Experts of a small language model: 32 experts in each of 12 layers, 4699 steps.
Below are experts of layer 8 (counted from 0) of a mixture-of-experts language model. Rows are named router (the router's row for the expert), gate (a neuron's input weights, with its number), up (a neuron's input weights, with its number), down (a neuron's output weights, with its number) and show model dimensions 160-239. Each number is 128 + 32 x the weight over its row's rms, rounded and kept within 0 to 255. Numbers have three digits each.
Before each expert's rows: a language model's description of what the expert responds to. This comes from a sample of Wikipedia text that the model never trained on.

# expert 17
It responds to: Verb stems and endings. Verb-ending pieces like ed, ing, ated and common verbs, e.g. see, maintaining, improving, erected, gained.
router:097148183163089157131178139110131097115132118157151158103146124128136143171131122085098170046097131136179131133107140115130155138161121126110076102114096170097117111152177131127134094057157188180125110148116126173105128080162178111115116167
gate0:175087165151136187157139049103106136184133149146145118150099106168169089138135113097128163168192117127069160117151172165126125105105169128157144129130115083113136130129136179126135120101115096176096150133070107142080115127152151143119088135
up0:150156125056154156102129088135118158165120142072110066135131121188125115140166108128132155154124128115107177136085136116184140179123177137059158165123102147086133113092065130094126133114113216066116160151118107143196140087092138142090155104
down0:127176093148167084138094123124126131221166112053121184147100171153161093093118117117098131133119123166156148136142154118134135086044118075091211147150147112130111166135127123095131140072115148125103122133165199135117117171086115094136124090
gate1:130108112107076087158179147154123157151162112112137127125117152091174087151161134159133123107122088156133143123101163164188153105069139182147074125090165106128086149071073059065160149068083120163146098096128148161148064055095045124137136149
up1:150116129144068168157139153111129161160127182111174114113102155071117053084122128104186130101160116175195124089048160142071126142145149147125145155136167141130189138099133162144077118121125113150122136101127161104156148164107144163159113102
down1:161142138184124096134072122144097111191162122137116135143133113125197125146124159209149091092102134157115112115076163156105072108148156157119184146116079149125145121107144114110132084136155120194133104151163100084092170174085097138178063110
gate2:100096110151141162113104149152136081104112125200076149092127135156156082185143168101101115136140121160150108121128136147126134167097122167100075041094187131133130095091039188132122143123161158134126180125057086184067122136168131137182105106
up2:094122112141076130097090106130140092101099142094115043125132161167090149121112181083113101193147105110087146141127175136148153130101116105189120121149118112142118135104114147133062132094077137169115093108171127043178155139149136127127138163
down2:104194140077163160127101128150129083109103072095180096115136141153163123091130102092112087097116130128109121115149144174085103152138074087146127083084117111136192174166123141122140114150143141074125145099164095150147071199136141123210090131
gate3:152146120107181121124153103111100124112181138116094118119126102057094130112206140113181143090119128136159079126141124162125146101104140111144115068156151183105113089126059106157110145097121162191129138168162109134086148083182154135095140137
up3:071080137127073116077119143149143113109133139099118114130151149088082175078124109153141152137167081123135156138184118117096141159085120109101143079184132078076101109108223113108131113127095114154102160085097156084143084100125137152125063120
down3:054141151136136142116138180186121172077185141131154119119245195151143110150146136175141137094147093119114134105117103158149085175083118124116152136155104124134173124087171144102130086084144119156169086134100151137165133114138176148120144141
gate4:085112136118150139135117132094148121149109071132128129134115094145070136163128103115090117081137182157044113084126169083116093134128124091109111112156166139119163115125123136078192107185085178134150101126111178140124133140110139138179169098
up4:106134176095131129126108121119146191136141175140066149097121105157073083142146164079142156147127133119127162102153084136125139083101106074131118154131110172138123158183134117185099157092077047090085155167139123136168112073090092111149147134
down4:169160142163164136123113110212131102133064057126126099136122108130151170173119091038135147128099099169130152115176157095088146158095087076144157131138142138176108193079134092149192138118137132101043129146157124125124159079160148120180136181
gate5:105152126049114153141078114137129139068101092125100109127101139136119173174085110138161132152112009091133151085163101153080160133157147139170085107213135139090059146162152084129155172098157074118100096126161107169150125115130131103103157200
up5:160081166136117087092146065159161156141159112145081133139093122165117116176128085138170165063102064050123086134137148099129178084059123135147161127095107141131091061132116144143155110064175122147145080123145113118116136105137169102135099141
down5:159091135155165104145135095138189079167116064126199061124130109112115111136156171144129069137108151122145142141107103139124141109120086101140194130148142145123136182122158049111121159097076125152108105134163162168138081186070089158109121079
gate6:061081150111134083093133128100141096171098063197122142028136110126150098112114107158106085083164083072153071201179155126087086142142140131110133173130080141095120151100130144136092098079145128120146198135116139035173122139138161145168105170
up6:189083125186164177044117124105129136103154126127174131090141146120154084156091137113154125141113131136123120127121138091164160111140091139125148156189122094139116081151142140153125147126174081130136106164156172078099140133133130150120102094
down6:129173152169125146109055152163072114138140128140131139139049138129135085169057119138214158159119088138152115142128168112115079137138132120093100167124128121139049211087113131148157076180110127112152151212182132103174136122093155124139145114
gate7:180165129129102068148159117170103146128109147083187126093121215173101138049059116113064149078149124188165152077137115110165143133173100149101170063134117148082152128160139152121144114146104111058179121113139167134064095106191160145184150104
up7:083138150098155177158187126147174136130126181115152149109122157066177129081146134117155112105115152190146060119174109133049111107115161125101105107076145126143176146167124148117111124089134135171104076052103135166106117146151123112121176127
down7:145133103131150116140158116115124166181160167128142159156149166124149121105079106163117117144074164147096162104107138132140196137147168064050145168071159146085112087143178093124163090120104122131106116102152160121087147125050137123114129149
gate8:166123166119094085161146137150102111119081080070077130151158136098206150149163135123115120036149111112155139194170153091148106177164119173091107133156085164105148183116170154126123132082106175117126176092117161110089185107132197112145145133
up8:093147146097125125120081156148114099123103152120170176075116094145122145095130145122063133181119098119105113112092139117101166089114069197180116141149211116105147136140048110132151161145132091081108169109110110126110137080223122102136103085
down8:180125150118179134155081145102162129147079110067137111103082133151114146094150142084122099143106147148161143143119170102146155108120140123116114111113137071149135115162167143173159171135156133136123172133116134117096126111171125074087122144
gate9:142165106126098099135105111103120161102136215168120163075186062149116147155141137123097128133150115111121148070096149152087136070153092168128136092113146177118086062177194169061128139151072109151140142182155156146117114114117153171152102116
up9:164157107129124128130123157144101149120091090129119118142097103064123123192110102111115116130129117123147147156144170138112148177110113107175147149214111158177173113097097126092102110042060145155164119137161091095132156165060084152158152119
down9:136082091120168082115150074135142109103110092155136082105160128134122152112136113128084088166187114084092101159133118146132115078134095084195132128154117141115120114153191155153131129077099138127149133129089100145077137130113129094110108117
gate10:148148101177136179103184095095142079125148163133084158120096127120146143166086168171114114115097148092185148109105162120084127195149171172160141109108124103146158143122139150129153105133117150062123138130098164094088094152145146176109095103
up10:097110104195084127094114069134131111138058123133097094129136075111140102123128088156159085159175140060185120108122124143166123101094143123026122133112068189134065142134128115158087177096176092163172086090122130110153064121155131101145086155
down10:101071145113057095131086126067104115088075091098049083076126129069142165112116074109151081156146160174124142053104096098135092190098070077153119099143072122130113133131064192143101150120096152107103072124068129131082135124165107182157128065
gate11:106120128117163135133085102110104147116148132255113093192120149178104082142102158084128115160159115163120060145056090145184086168135121133127129127143154120116108140192083133101178154100108156145153132170136123153115108125062153175131073133
up11:093089177116118201098171115152114096147125126123148120123155174197167120165083164148141102138103153098055122077126107164159130144137169176113075093059115167121110115210118129174191075140111113121148154154151179153104110124195151154061145047
down11:119122153118207121123117149047157081128133154117121170143180102119184145086127116143174142127167099148082119056143137163133138143138110078097126196106162127130148102123094142141094130119146167163134094123130091142185216086138148148166074139
gate12:174155132163154106141142183154169128124130117130132099103144114127104113150138131113151144127173078100168143126140142117113134161090156118133098171148191084141168109160106174193117124084143176138117155096129136148103105135117169117176102128
up12:205147147162194124115127072079155096045145110141082106215132172136093122151165116071115160096112105102206088127125163128107171107140145116080133129153158157144187123163122118126098138107169115134168114180052095130142125147135128117147116110
down12:154138119139062158111021165164162105192131060118118146138080120115106145104152150106108100101121174101114149110121103114123090123108077135080156124190115144145070149117094134174146144087116103122174122147117152099105145132049116155086122176
gate13:141173089130149154100118131134104141097198134093137169103166109102122071124133144142121088172133096103137112115110111173105134176142056152138076130225103141147115078110096088105157107110155114170166092105128162117136059112144151111139139113
up13:119113155068133179135117106105130128160118145198125165083204162122076144159103108179074105139097149080124169166149127088116083132106068121183103138112115146175155143120147060088142190166196124109107112116109105091149078127117125098124103142
down13:108139116188087143155108125188120162163071153155085137142149150098109106062111141099184115113123106155143131178124088110113170107119075099162108153167158092121116165114097121141159108158094127099143162121066147097066176180077138111164096156
gate14:175211108157137210049139113079150159085074042166146139173109111089100140093177164095150113111099182115117157131123135149092102169071130126130130150143084137137164167149111114188180105140102094158130094164069116103154077119171143111108100110
up14:111169179120197167128079104120196159169159142139120075170108131100108066169167098139143218131115142149145149134175135153152099155159124107102069085103094161113122125154107123152113153104115145146167122150083125199102109069168154104112138131
down14:194042134119129154128187092153153157121128090139139087122108145103124181180158122074076109087119105166104164123144151194130197125097163098109117106103107186137162135094091132154127142131122079129130175133143109157139124095104122134140109132
gate15:107137091107101129078118152094114078139163015171100125143114139142128082140138102050136145101133139113138152077107126104127035095096123144156139111110116119147118140226115185129120134176093108163124140191120141127140117165168101132093130168
up15:118108197149155105124085128208177176155158148092111101111130117106132129094173101160124094207169104163105108005152110070155045087111135119144164127154071144178118117159137108113145102066091155123142170179148192124146113145042187138121118106
down15:095136067120090149104091210125140151167113207108110143150120133063153132137105110175110113158082142151176170103185141124087115156097125089081067117128146098050135135148130115136152049148112180135078148091132130131100123131122138098144142129
gate16:092129167143143142147142120083143145134083065134102143111078110174121124147159133165109164124099142123114136124134169104156188143109063141140161150079144090128126107133070108126121116134154122210183119148140156101165177185148152161098087124
up16:177140127107100146138142180162120145132139097048154085125123162168066177118123137118087134124160091082176093114173119050098181117118120170113076117109115139109126136082137133117088111161089133162133095111159079132104066162145136137112110149
down16:138107159168186127127130138159118179124152121115122084147089193092151180123092138140132073108126165117158106093200147145113075092138152101135143150028085150164115152064200088099095130147127100171144098144156203187069133161143133117118109143
gate17:098162168123138138138103097146076121127140081132159101126092089094096153137113122156132196104169129112132134115082142068147134132183111118125146116136156150157159083144141106146148149121125161107125124149130127146136155107176129142151198102
up17:159116076134158118183221106140113139120152139122144143109104168143111098149199178102110089126113153123194108100103150197126047130131108115183152134172142138160122103131122100133105162091153119166120106177130141130113086150085144099133150145
down17:138142161188117119147139116143110188055136063111126118127160144122108128211148167115132141127088112148112072205157087089141100086100150083167148125116147142115155126069170127094142083113174117136085142125075078152179081156087076085095097174
gate18:128112149120143175161182044160160118111126075139128138150146141102103088092108112126142168144151063104108127135119154122164094095149134145116132152102191169116168134130113187112099101120131132115147185127166121163130089143159128190125140110
up18:117095124148152188119142165166145132081164157086098158147095113113147059125095158130152109131135118080131178146132085158097099086082137217178132151122156097066160078089116175091121173113129124100092159146100145149083117115098142038145109157
down18:134120169173150129130132123130151078169099137113162168143202115148137046061116195107162115088142149188163149159136120164107154177143105066126082173126157087130148139187169131155132134132200169107111118065096065178076082146097181143115130131
gate19:176091146176122135126137112132065148134196122104124081068133163137091192172193119153093140135120138124113084131132159101113153125167154116164118112127120132111144094089138146161205047104060050076196171089136098155093117099147094148139164114
up19:084162115097101144065147112120117111079115134139192192116095082114197161152135091111165108125112113157117061067083182147145119138161152095085097137120110140150155140058181141127141099156196117091176084150158136108153134128095168114140078105
down19:081129032166123146164060088103134111136147123090142168108096075170097110090139104098166093120178151147126076104129142127070080106169173110192167093144162167147140150161120132108123116150122127119055087138118192114082081114153083101082149146
gate20:151126127136099128187076188138100180118131171121129145077149131123158126064113135142096071157152152098170130121127136172140152077129139073167150152114129127137114211129120143135156150081170104155152157110118149154136168110118087121112104127
up20:144125106128113110115169127106107115088104102186166162133121161141136196127139071109138135159114151126120127109116095126101133156114167072163105143071119125152158133175125112153120080155144128115109108148168091123133125107149147078145101140
down20:105116074197145119137060135173140138156114094071119040079094163144174141141082082149101134090115143119144131154142085143154073084113129148194107100112137105171067155161161099130128130123099091097168102154112096183041160108119097089109111085
gate21:140099135152151137133131116118132133120128123110108135111124144101108107085122085151088087141170178127138131128071154125061212144236126142139132124153137128145082128145149153138121116123074227164117110143140117118074139112076103082130096147
up21:098104138132184167132181111097084130116129069103143138091125081133143161149176132082142138157179129130122108118094125109151147134171139120111111123145137085135117123108105125091050132114077089125131145161101111155113120140119133103141103130
down21:159184152143187138095114116108109072135035188126113138148083107145136060136122187172115155153161158179128181127156110103074103131093177119120140139118119115159096147094128153153116167122075107113175182078097133105116126126130128058156173095
gate22:187104165101088068162151093130112091124034166141175080113127145108107072104109150194141120052114168165185126068107129162148128162127141100143088128113139116158133066123129161121134115085121133089082094142120090111165130139173148151156167133
up22:092129148098129121113140077113111100091085115134079163123131087155087155153168137164069092100101176164159167125126128149212130148127135135133145129124107130138173127175130108120145116088130156152128127167139121126138175147135134160105170145
down22:198068130123085144142159153073159108159087142115113172113114120113148145125152127092118104179156126095082140149135073128106134095146157101157141110125148102119075146068101115170145085152158090181132113136064150134065068102072125107149122114
gate23:132137113148105164170104127123108115159139187134127165132160122118167110136113119122140128210137131109152169122161133108162179143063076183152120099179145123174162168118146068085135101117130180116137123150097181181120149055101139085155088141
up23:122132135198083158223158168153152091171097126086077137132135155164120163067090107151157084117115091109104197119152161089178093167069144143147090139138178104117112119091163107142112090146161143131195111159189102119151096077132146107152116147
down23:155145119096085156159108096119116151160133148145129111174162073098096166161164151134148143113113121118064102094216123121132062114105169146115123099137126052160161111130199141106136158049128092172097120130122141158134139133127084170109171165
gate24:169151146109078114135170168098187179147134120108146121183107071152164165188205165097141125119140114132147192135132158090137166107072081089092185106141107120092175102105133072118159126150108140119066134169069108139181121184104111150114177152
up24:137155113126157145126136099107179107154153127143096121110140166076185171109102192090153149159155215155099131057171079141139096123124129094157094119121065138076156085082125139063098139151118163114094132159143107117162096148074195045210124121
down24:167145112120198091110146157138091132156079096150069132098107141073171139099175188126094101087145132146099165133118126133167104154083129125159114106130126114109112037074087123107101135094218099134090151087119118123181077146130119119136118126
gate25:148117145136138156161170178106090092154093167094160159134136144179146105120105153110156136092146126172128083147081051111092115110135142169120105107132132136174159190123156199137090153152142171151052145116120096112105179141133104203163143129
up25:100121138088081100185059103160117135227136156033219108108146120168150187133137121081102119118077149110128143163115133177111123151110168090171122150126111165099061116102117202136104141081095117112106138112124100132098132123137179128086127097
down25:129139104142105142159111142129135158176095139128117080125137164143139127171099078076071156134102108142087117153119129116068106080100128131132088119164161100127116096089101163133113140131098143110129137128104157157097113110166097083100143084
gate26:118128092140091141126079163151115153138128141150082122148157116123141184178101069147158065139091161152078123079202110094085141140088091073129142145111152180145102104165161109127192140120184116200137131128128065102082194176130088143066178063
up26:180130166112132169124122108071147125132164123091097053155091101124110138135130135180163155115141144080092117122127083125073132075085127113115105130094153124186134160100114081116151091110125171117121120082152128148165185089109169159091118096
down26:106180099150113126083139092126081101113148190158082166074145151097130136144151117192103095119129156101136158121156134168108155101104050065082124096104127139124088182152122098091090138135059111092152155154113130123139139145162118144036081169
gate27:124163092120124093159108113114143171190141148082120104114162114167133157101138096158142161081081147119199115125135106133139157138123078159126097199094144162137090140166077135124116102127113166081125137151156060155142102105112114139091126066
up27:173117188112156108170186073173059119132146102142156178168115147153088146134116167157100142148117131108155206095205087126069172225143143122127113116128173186147118042079108105152142114080157172152176104160078142121114118124147103159091148130
down27:070082198199092139106088108159064188093147150141128121117157126132116178154085176145087096155100100096124127091162142113127121145124092129068104136124116143132100065086132156073114086127140118128139157122159113135080069170116116162040122157
gate28:127149165147189062157135073091176116155162098093173087064151108136112138124093154138122181090147214122069136148145105118165151151126092119146111103125120160118131178130061175120092130133105091178142165162166093086095121093180097132130091145
up28:101086090132149122075082113111187124185131103169147163150109150157099132140118108126092126115154151142157140131199146181132148104082137139128116134102066162061158111112111166148106094137166088206086106120085184106081106081215127137193188143
down28:118084106120124193125129134129144136117163142127096103121092138155155130164096116115093131126170163172164144134207181131133126164075083112078070100131109125116076130152102117154122171093130072137143086126070094126115116053146061102128183101
gate29:113122161134122123152219154119119152096054147128125120067134096098143153106103120129119070097227134151095186178131103082142104117150147078106173084095140134074125124138114135154148115127173212166135137152132154151122102166161095200118089193
up29:143121158139142164163093150085127137144102150090170159110159120107119100160154099128136152166146129092157169110079113155106116144114123102180155098089130100142129103140147130132133120162080138113136104166130064134124137060148219182113158198
down29:112053098171070174111159121112098149115208148115125163127132102142167113116071130143099121163108138096053134166131082125142113116153126091183081149151057081116046171158167125111126166077104153184105137107112102119139165132118144094102088134
gate30:112140104116162084155132100207095196145108125093105085172102125102116153183142106167172112128116117115127129123150121155123122113126146051125105092127092119162096136122098102105090156125106114184107146140052088095151150147188132116201134151
up30:144115119137123149091142142125166130138147174152140149139093176142121075061133161176207120154085076083153148102157155122132103147132132097152095121050070163147158140095101162169144136139163140140121143134096109083152157153121140119141097159
down30:057127184092117145104118148134095101125212142090106151085094171174140131128101164152135140135113109120167094152192149162116198096141100168120152114115096137132118088111145159174143116109135074094112146150121115066129061138163113160138078115
gate31:120186124111108146121030091135125101165129109154187065137107155099126115126122139152170109149131138124083098089116147175168132129103063151166123148151156126133127070124142136139159124092126164136158108115154113106143118108157154111126135122
up31:140070135067117111219166119118137114164123135134153088139105192128084189091122154084135102130131129136151157113108148130131182117153128106137168050118102143135102159065146109162149145153145133092124120066174118145144114134129140130154121123
down31:107049135120128161123120196121108091104130140142113114124163109130176141170139114189167157137131093111113095137142126090108060160093131129136120126157108133155109092137144097108147071132151111143139129117171168126117135133149120119125163178
gate32:100140111107142201191142131173149137102134131136084074179071128138075049162138093092124135139071118126166186116137074153190191106211103204081106177142124153172234124158185152148102128080131127085070085092128145081147094085137105145089131088
up32:096173112138153174099118149116142109167147123144171136176102148100078156163110143120133165192178106128205118120125208099096109085157182132169138149150080198160103129142103081092109146098097132118105184207135102110187169117127066152129122108
down32:137131140144120157165208125090173152105154159218092130131128130156061152148103090089172090193101070059126106125032153121120084144169122124137138183168138079147172163148150146140122163118092140120137097115143121150202091172145129159106170123
gate33:102186153124128146144132144117050183115153131106151142118170110102171107101109161137092130090094102187100153151123108132129134133179127152145129112104055122177111133155107122139113111117146132131116181152086120128139127136118138172166179076
up33:078135100147133120146104111102169114139157140161135141054125064116062102108139094172134197138079183126135128131094084140122082137155052111166131106126187099118068087175030072160135131129141174189100135155157137143082099145136135081147182098
down33:105106180120091123158221223156089204149149100103124157154157105146218114109105154133143146117143143202137097110140098100169065129159166147143151084110118165109121169140127157103133053108086123099096116098147101097148161174125129074144140119
gate34:156125097078032125129131134116115144143149132161118129112142126141128125119137099095176147137136099094120155143132072123187167130175106090090143084109179080148117166103084123104073114110168136146128115136142108108151136113165116111055122121
up34:115109094181148090155132132106131104125135103172043166073184117108058126186095114172103096080163160118198119122136191158119120110092124141144133066098128126225170094109153112160084082109086141139088105100126134149158147097118141089146155152
down34:123115113129101098118138115102142102166089161078071167132093215159150085146132121203091100162149104111204145142147132158105233157099127074069189132129163104111176145108118135139155121178127072170098116189125165120121162126143076130171134161
gate35:164184153122096111130118131145129073112075105135082118139130192107114163160148145146115137116089111143140160168182159144151103164112158104131114091146170175109100069138134081153084143145107085102157168155130147043075048145146159140135166200
up35:133135145106106124159136050082084117147104127131140118096098097138073185096172078119142145152148181113197113099091177106186123133120099134096200124146118070122190108080125123129115136147113094140104099186153144149083096140132138098110138137
down35:114155143117114155156198146159115076145149174107114106148123104115139066093148153144159167131077175165139125122115197087147150142098113137135127102132103122116188053110071054153189132114139177120110174137142137132085094158104117085133119146
gate36:117081112096089164133139121098096119176097089094128125132194083153134146143136151080159100081146160121090083131142131144126147122099169123147118064141124096108103069102134156127130133120111111161083091107121102160145105138126123090125131161
up36:093169165101119205103154171148128199180072091063174093109173098111082174167159064134172079115131056155119163150080146117112174125146188137161110149141114120070074121133103164189161124136106128121132113071143156084144158094161121129160094173
down36:121114126161151172178141093094146087117099164137091132118110060120171082181128107108095129144080104124093090112137104142107152103082077157067148147129145162177155167132158087150094143095072099151067186141202107167129129124134177123108166079
gate37:115167051155157121183120182145171083137085117163109063144127095127153100124109082142099157070100185110148141087184169143111120084155079112070079116073147163152153144125153162101120115151178218130129109136120112149142153119113087166153148115
up37:097170161145058085123165149117149140166119179123138102131099168127104161086147155098162114195098129120161152149098124112130152161104141142147099157057120172098145126137061130142109129081158152123186116132153090155117108118109109130145123169
down37:114082099107157130153129151097124093110182140083120077091155077110153166099148111106073130128136127150133116212148091135121089081104131084094087195118144173089095150085175136083107102090142189106135132123115163105114125158110148160095147089
gate38:120185130119128171145138137181063151143066134121137133146112075126068123084175118147095208083080122113091177082112100137154171127133163147136130131059111114168097123084153168127062084122124092091110141157183150133122143062090144187141058130
up38:116132078098152107122119166148176114136164163154086111079095115137150167147224104159129119142125073129134097145174167092147080133090133165139179138117164160122136094148149092193161106127092148173093140115066190112161156103042093159080198079
down38:102127077167097076137092113094105070151141117151102142110182116109112119115190110131078136192117025106152128127100143127132145131071117108139092109122165178182155151148140116083064117146124162122119068098168135086098098163147098089129147106
gate39:119101128131168124126137091144125162163137092069136079080208128141090142189135113116084141131096103085084119139176096098168111047094188111146135097139089152188115166100086118107137129161104097060164119154166135124176147113086164145119186104
up39:164177134121127116145133099144136136144165125106106106131078102151138101139101086153153132115134089167152195138169139100107085103109124148157066075128086120119194119135127152096109143180186182134166196106142148083077146105112127126190147114
down39:151169100112166114173190114147101152130132095115134091187118102132099121109152144125112142119069128077125142122175144095155172072106091068141095093063117128121103198103124171191131155115124064158129119144129093114194111126103189101107084096
gate40:088129091124152012096081088202105085128121097059190139083154112169174119098110081140132106155113165135081130144122070071121127131175146164095134123048024087144095085160132126137134148082128169134102103140188167078134193118088083151127127135
up40:088167098176105118153113180125118165133103115138114135062118071180123167147138131098114115144093147183108116145143162103145060172082147096134124112166122117068113148103131091108123109079105142148109148121135159159154191148161107163154175154
down40:135140111161141159124162074115116142155157072100089092133167099132124107116090151131083084127143141131150115170104154072166169127150155104122133136096127173125127133134148134162129174144181094112130138112147157141128149087097121138116143183
gate41:155093168120174121115102072119138095077130101123098099085119142159161110195091119140116120087125130153121138130100116165103138134166116124173116147166143137101167136159143193092134142088147168139149085140174084153206101095089127156158068157
up41:133098124188159119106160127152123111128130135112153091131121124110130175169106176172113107119086084138146173195148088225154119129153092107156058173122117108145139176118100139125117138115155123193142103079138178154109141159076141092107062152
down41:109129140165096116136137124115128115120159182154103144122157120146100176171108118132098094115164106073158121109069188117088169164128155160161121161111120160084141104100127084151097073090096124163095098117102137152126100106141184138035103182
gate42:125167150108138129113158142055023148120179156182159087116167104144150118155138104099131127121147106134141088152133128136129155119152131055098149085099139163147144105144187140143095161119088140127191160056083098140123037133095181087049091114
up42:123158092072119125139172120120177204147160139151091125137101150122131089090137121187118118167126104093148126171155161108134135181111123129084088147099132139117146164029125166125138087089183088153080137099064144087123151107110165112108116136
down42:149104138123099118084125164121175117142110132127122066198105106118113129068139062140070144194142124126176167057155175159159149203107111112131154144114107147170159130148143160168154087126121166093079161142154096119130120130161117165102147133
gate43:203143123182095117117109093176173122147183105156171099121110107099178091066203113156117096134053120126144126136151136134049103119129088094170122108153101108119173124167158106132175172060192160106117077117119151166102179114181179157141136120
up43:147126131164073110145100120144100163122107089182155106177071156146075077111132212150117089163108145093163112073177141078160114112141139058068148178151136163130118124152108112205148181071126118104102078159109157125128126114140158125133107123
down43:096100144167154150109141107095176105099101104133133094103151176122145093081105119166098160118123166119117091086110061123100086167149191165126191108066087191129110122186171129104150133194074132100091074160059112249121122149116123164093086145
gate44:164120148120147125201164105158124130178144122102148134093119147094162153100171130135104184123124086109090137092116115057165108094107102131102175135168140141141112131114079067168115173143146172089162129172132053143113115155150149126094148115
up44:171071097150140136141122155115134157216118091109132141098071120107122119132132143120076072153115119090123137157165107135133153164118230100195142134137112083149154133123114167139122133121133124132149133135059096096114139133144110093101073128
down44:148161089119074136142145119054130126169125128065113112157136153096134114117156052123152148124137099072100179174167137187103123120135149174110152173188165108148086155162170083139207148145150178160125134084139163110161136126116097166136149076
gate45:147090136108179120112123111154121133169164148077148143112204144140134114191169165105150079059121101133187110153131122149129120161101082099132104121084138123132107206147158197148120096122180129140161129126117079123111126165096131093114080100
up45:126100129122194124128132170085091135141161140133091088117176122111070145054113110092132182102085104119099097052156095104173156146137091150026132119078156167119179094129117141090099159117152163120136114082131121076119117099123070138192138085
down45:089165111126083134150175119044154084108126101093078143158132113120143106100132153102118124125167200150141145130088169144072098113137099176113102139091172140191130096140134155109090133080158152153078139168113094139097183142110074168137107134
gate46:111161102132083104107109171114146120163132147180098093141106065204135161137145123152134119099159117138159142165149090141181089094128121135106183118156084113157073099125071123126081087135155158119158156141077114172110150129124142057136161132
up46:098172098143140084159114103130120163093152219104100156180141142138071164125106099125119195109129130142148076116093073100201122117132151164127057129148143142171155178049165132159107146130159085145138143176093153163116205145090117132076136144
down46:135096124085087135120125147197173106171102057178172174093132189151127117131173089146149166182155164132118115147073124076137116129133177119129165067175147152110143200086095161105156110104146107067197146107079155142139151148125092128132095149
gate47:186180093104166100158155124194101136193162142150118086121108179155174107170135128119154103073147141088178171145131108191126164122149148107148128114100130130108154093189144138143106118100131142138103128157119104100147108119111107109120107160
up47:104134158115180188160099137085080119123148113100072160140192120194148143112165178091150161122194120135139107124171133120094125155085154124089100151181138109101068201167150157120147126157079161180167113130107110162122155082154057129196139172
down47:128135108098149080114118159089184041119114180126092147099121093066130148087140171151107133175149111099141176106176122135149085116156166046174080124147148095117126186124152179066165128135069108090125121087069122164164134082142150097177083111
gate48:109110138138195091091105116153144124104111090104109138189081205129138108200126078098129144103073100104118097169110104146100172134199131106178104104140122111146105188105156125104086168118070093154186149087159135115108046112092115122155067119
up48:167076081159158115091108073157144136074133112143160069130183150132135140162115157174154074115119151062089137122058123118050156140076100072082146090122105163161181155091083155145122139085125091085127139126101114161079127093140145134158092105
down48:148135138122125154093082098098134096123132126110192134069108110106185073064049165122133131123148145093109128142125171133069150097130097128081137162076209116108100194101139144162120120124104136100140128132118077093117087123149071103115143109
gate49:040085161134063100122146160156098120144115083133168140138189155134112130106080103142160157132183150107200160135127103100110140120090126115144190172161077140137086100132140122169128109146127170163088158201171147197110084097110039131103142152
up49:061165152128154119108173142120105166106061083101170141127107100150201133119141126168147082148115148100089132111133135176115142176138126087100113104097069135122128149151121158135176133104149108139070103170150130140147115131109140118176106158
down49:187107117137085156118098075116107165136144105188142145144160138159169094126164062116093162103119159128165180130128125156122121135135107108073208100160081112145118069127148101116105124125132165143116117140149127133158133101122125173148106151
gate50:113119166088101077094175091182179127161127065150193121161145132120103131149134125085133178124102169178135121159166105105098107159131089112090177105073122113087130141168159142165140143108149135126132090121122126121053125104143071113201078147
up50:129144152149145127108098101117135200052089147152088129081070204138158102138170109136126120187162102060086157063103118109200146163119123101155152189072139081171131125084096111073112181134141105135121095108103088110153135147093161111149095125
down50:188120112082164154139112134133214157135140102128149187135099113157094136135087076136160132158068107200128136152137129098090140144149121086167128142186127104094135113234125157164103103083120093163142160133163095134126079098158120159099085141
gate51:141071139092119093148132105099066088084155161156112099181141115161112109121122142099118066095167121134071119097127129130115091102064161124145101176110168133157088127089158104112114156141107107121174177153187094111081159091101161133120125182
up51:147083204135129113090110145118161145118148141129122162145190110113193074128123184089173155139179130128154142080105122178117165132158088058104136131181155148123143097078090116112082108126152194097128144128102134128088136052143076076146089170
down51:138210082109122117131146104136216187098148177166127132133118178167167082166152072110119135147126162129084118169073145077105101112166137135089125105048103149132133167124105111176183112056139168197094160053132112147092101158109124115137120093
gate52:095130134107116131184168107117096148130124169075157182100039173122063140113115113064173138162173088173122101114125099104074109107129149135082102093129154127129156113122155168128140165075154113174075104156109086123069142139134092162124136113
up52:101076129156118133123143142151120142168119086137058159084145112102057148148117075136098122087162162096091099112070129164127140128063152120169163174046099085131142086087106146092107167116132097114093141105125148138162124094127135099094143139
down52:137122085116078179220128185078137141090216133151152136075143114099096132086128069151147127095147093123105143189054080112124147099153213178175132155148115117099157115153171140071082145144133082117085140122118105157149101135066131124115162103
gate53:130086105191138118155147093083074081129158163107106145126134153099143154121153167121148070195155100110170119129095124186143136123214049109118109091142140108103136119071089141150159134120117135170141201098132178142086138102166073178132160097
up53:128093138075147189120066113128137102180122124073093086145164170172121111121171158168108155142138164125110165142139132092158152090130155169161160177144145125101108075129081113131161132130085100110137106131142142145136134165115178156098152040
down53:199095203096072119072106155140136117147116116044150130136159142150108032164101149152063109136180169170168138114082148093144131096094137161112113157156168120162107135141090117139151157094131109157098132109156129112081117154159136158141113100
gate54:136170100172106197110197113115113177150116145130128116181129124134153175156137196150172131091112172174112104160157126128127140093148166158084104093141128154148108149121135087127099149175115154148136116100108108088168139116132180171150176138
up54:130165146127177122110132113142109151049203132159124148144163120078089146141129118130165171140177154119132115102160136114131090112104091098148174098119123106141131148153106137110106092102134088102181111118190181019150145160124099115151117132
down54:172102083171101087128125124094143132150131134117142164107078113115115128121132122107116131113131139089147113088128176168171126096170132144108158156109078160161149139151118123177122154111147085158127148172157147162089098036113160116121138109
gate55:102076156174145148144098157113104118061133134137100096113160140104088148079164135103076138098076137155134146072145119099147085168171097133186087104066089068146113091143099130142094163122087158082124098163141130114138126117160165166119178143
up55:172132154089127093157094094122126120151127157122103077110132141140111092110096166125095151150128183124098077108105055127137156149087069135142100129102138099094168160150138171158083146141133133113119135147199134123147087142127120065129120122
down55:178076188094096206117123179066120060132091107131130173123128090217159154121167157140097141078093095153158153108156154113161187086094146124152084152084134132100116155131105114141142090173166112176122138152103124150070151138142134103099140127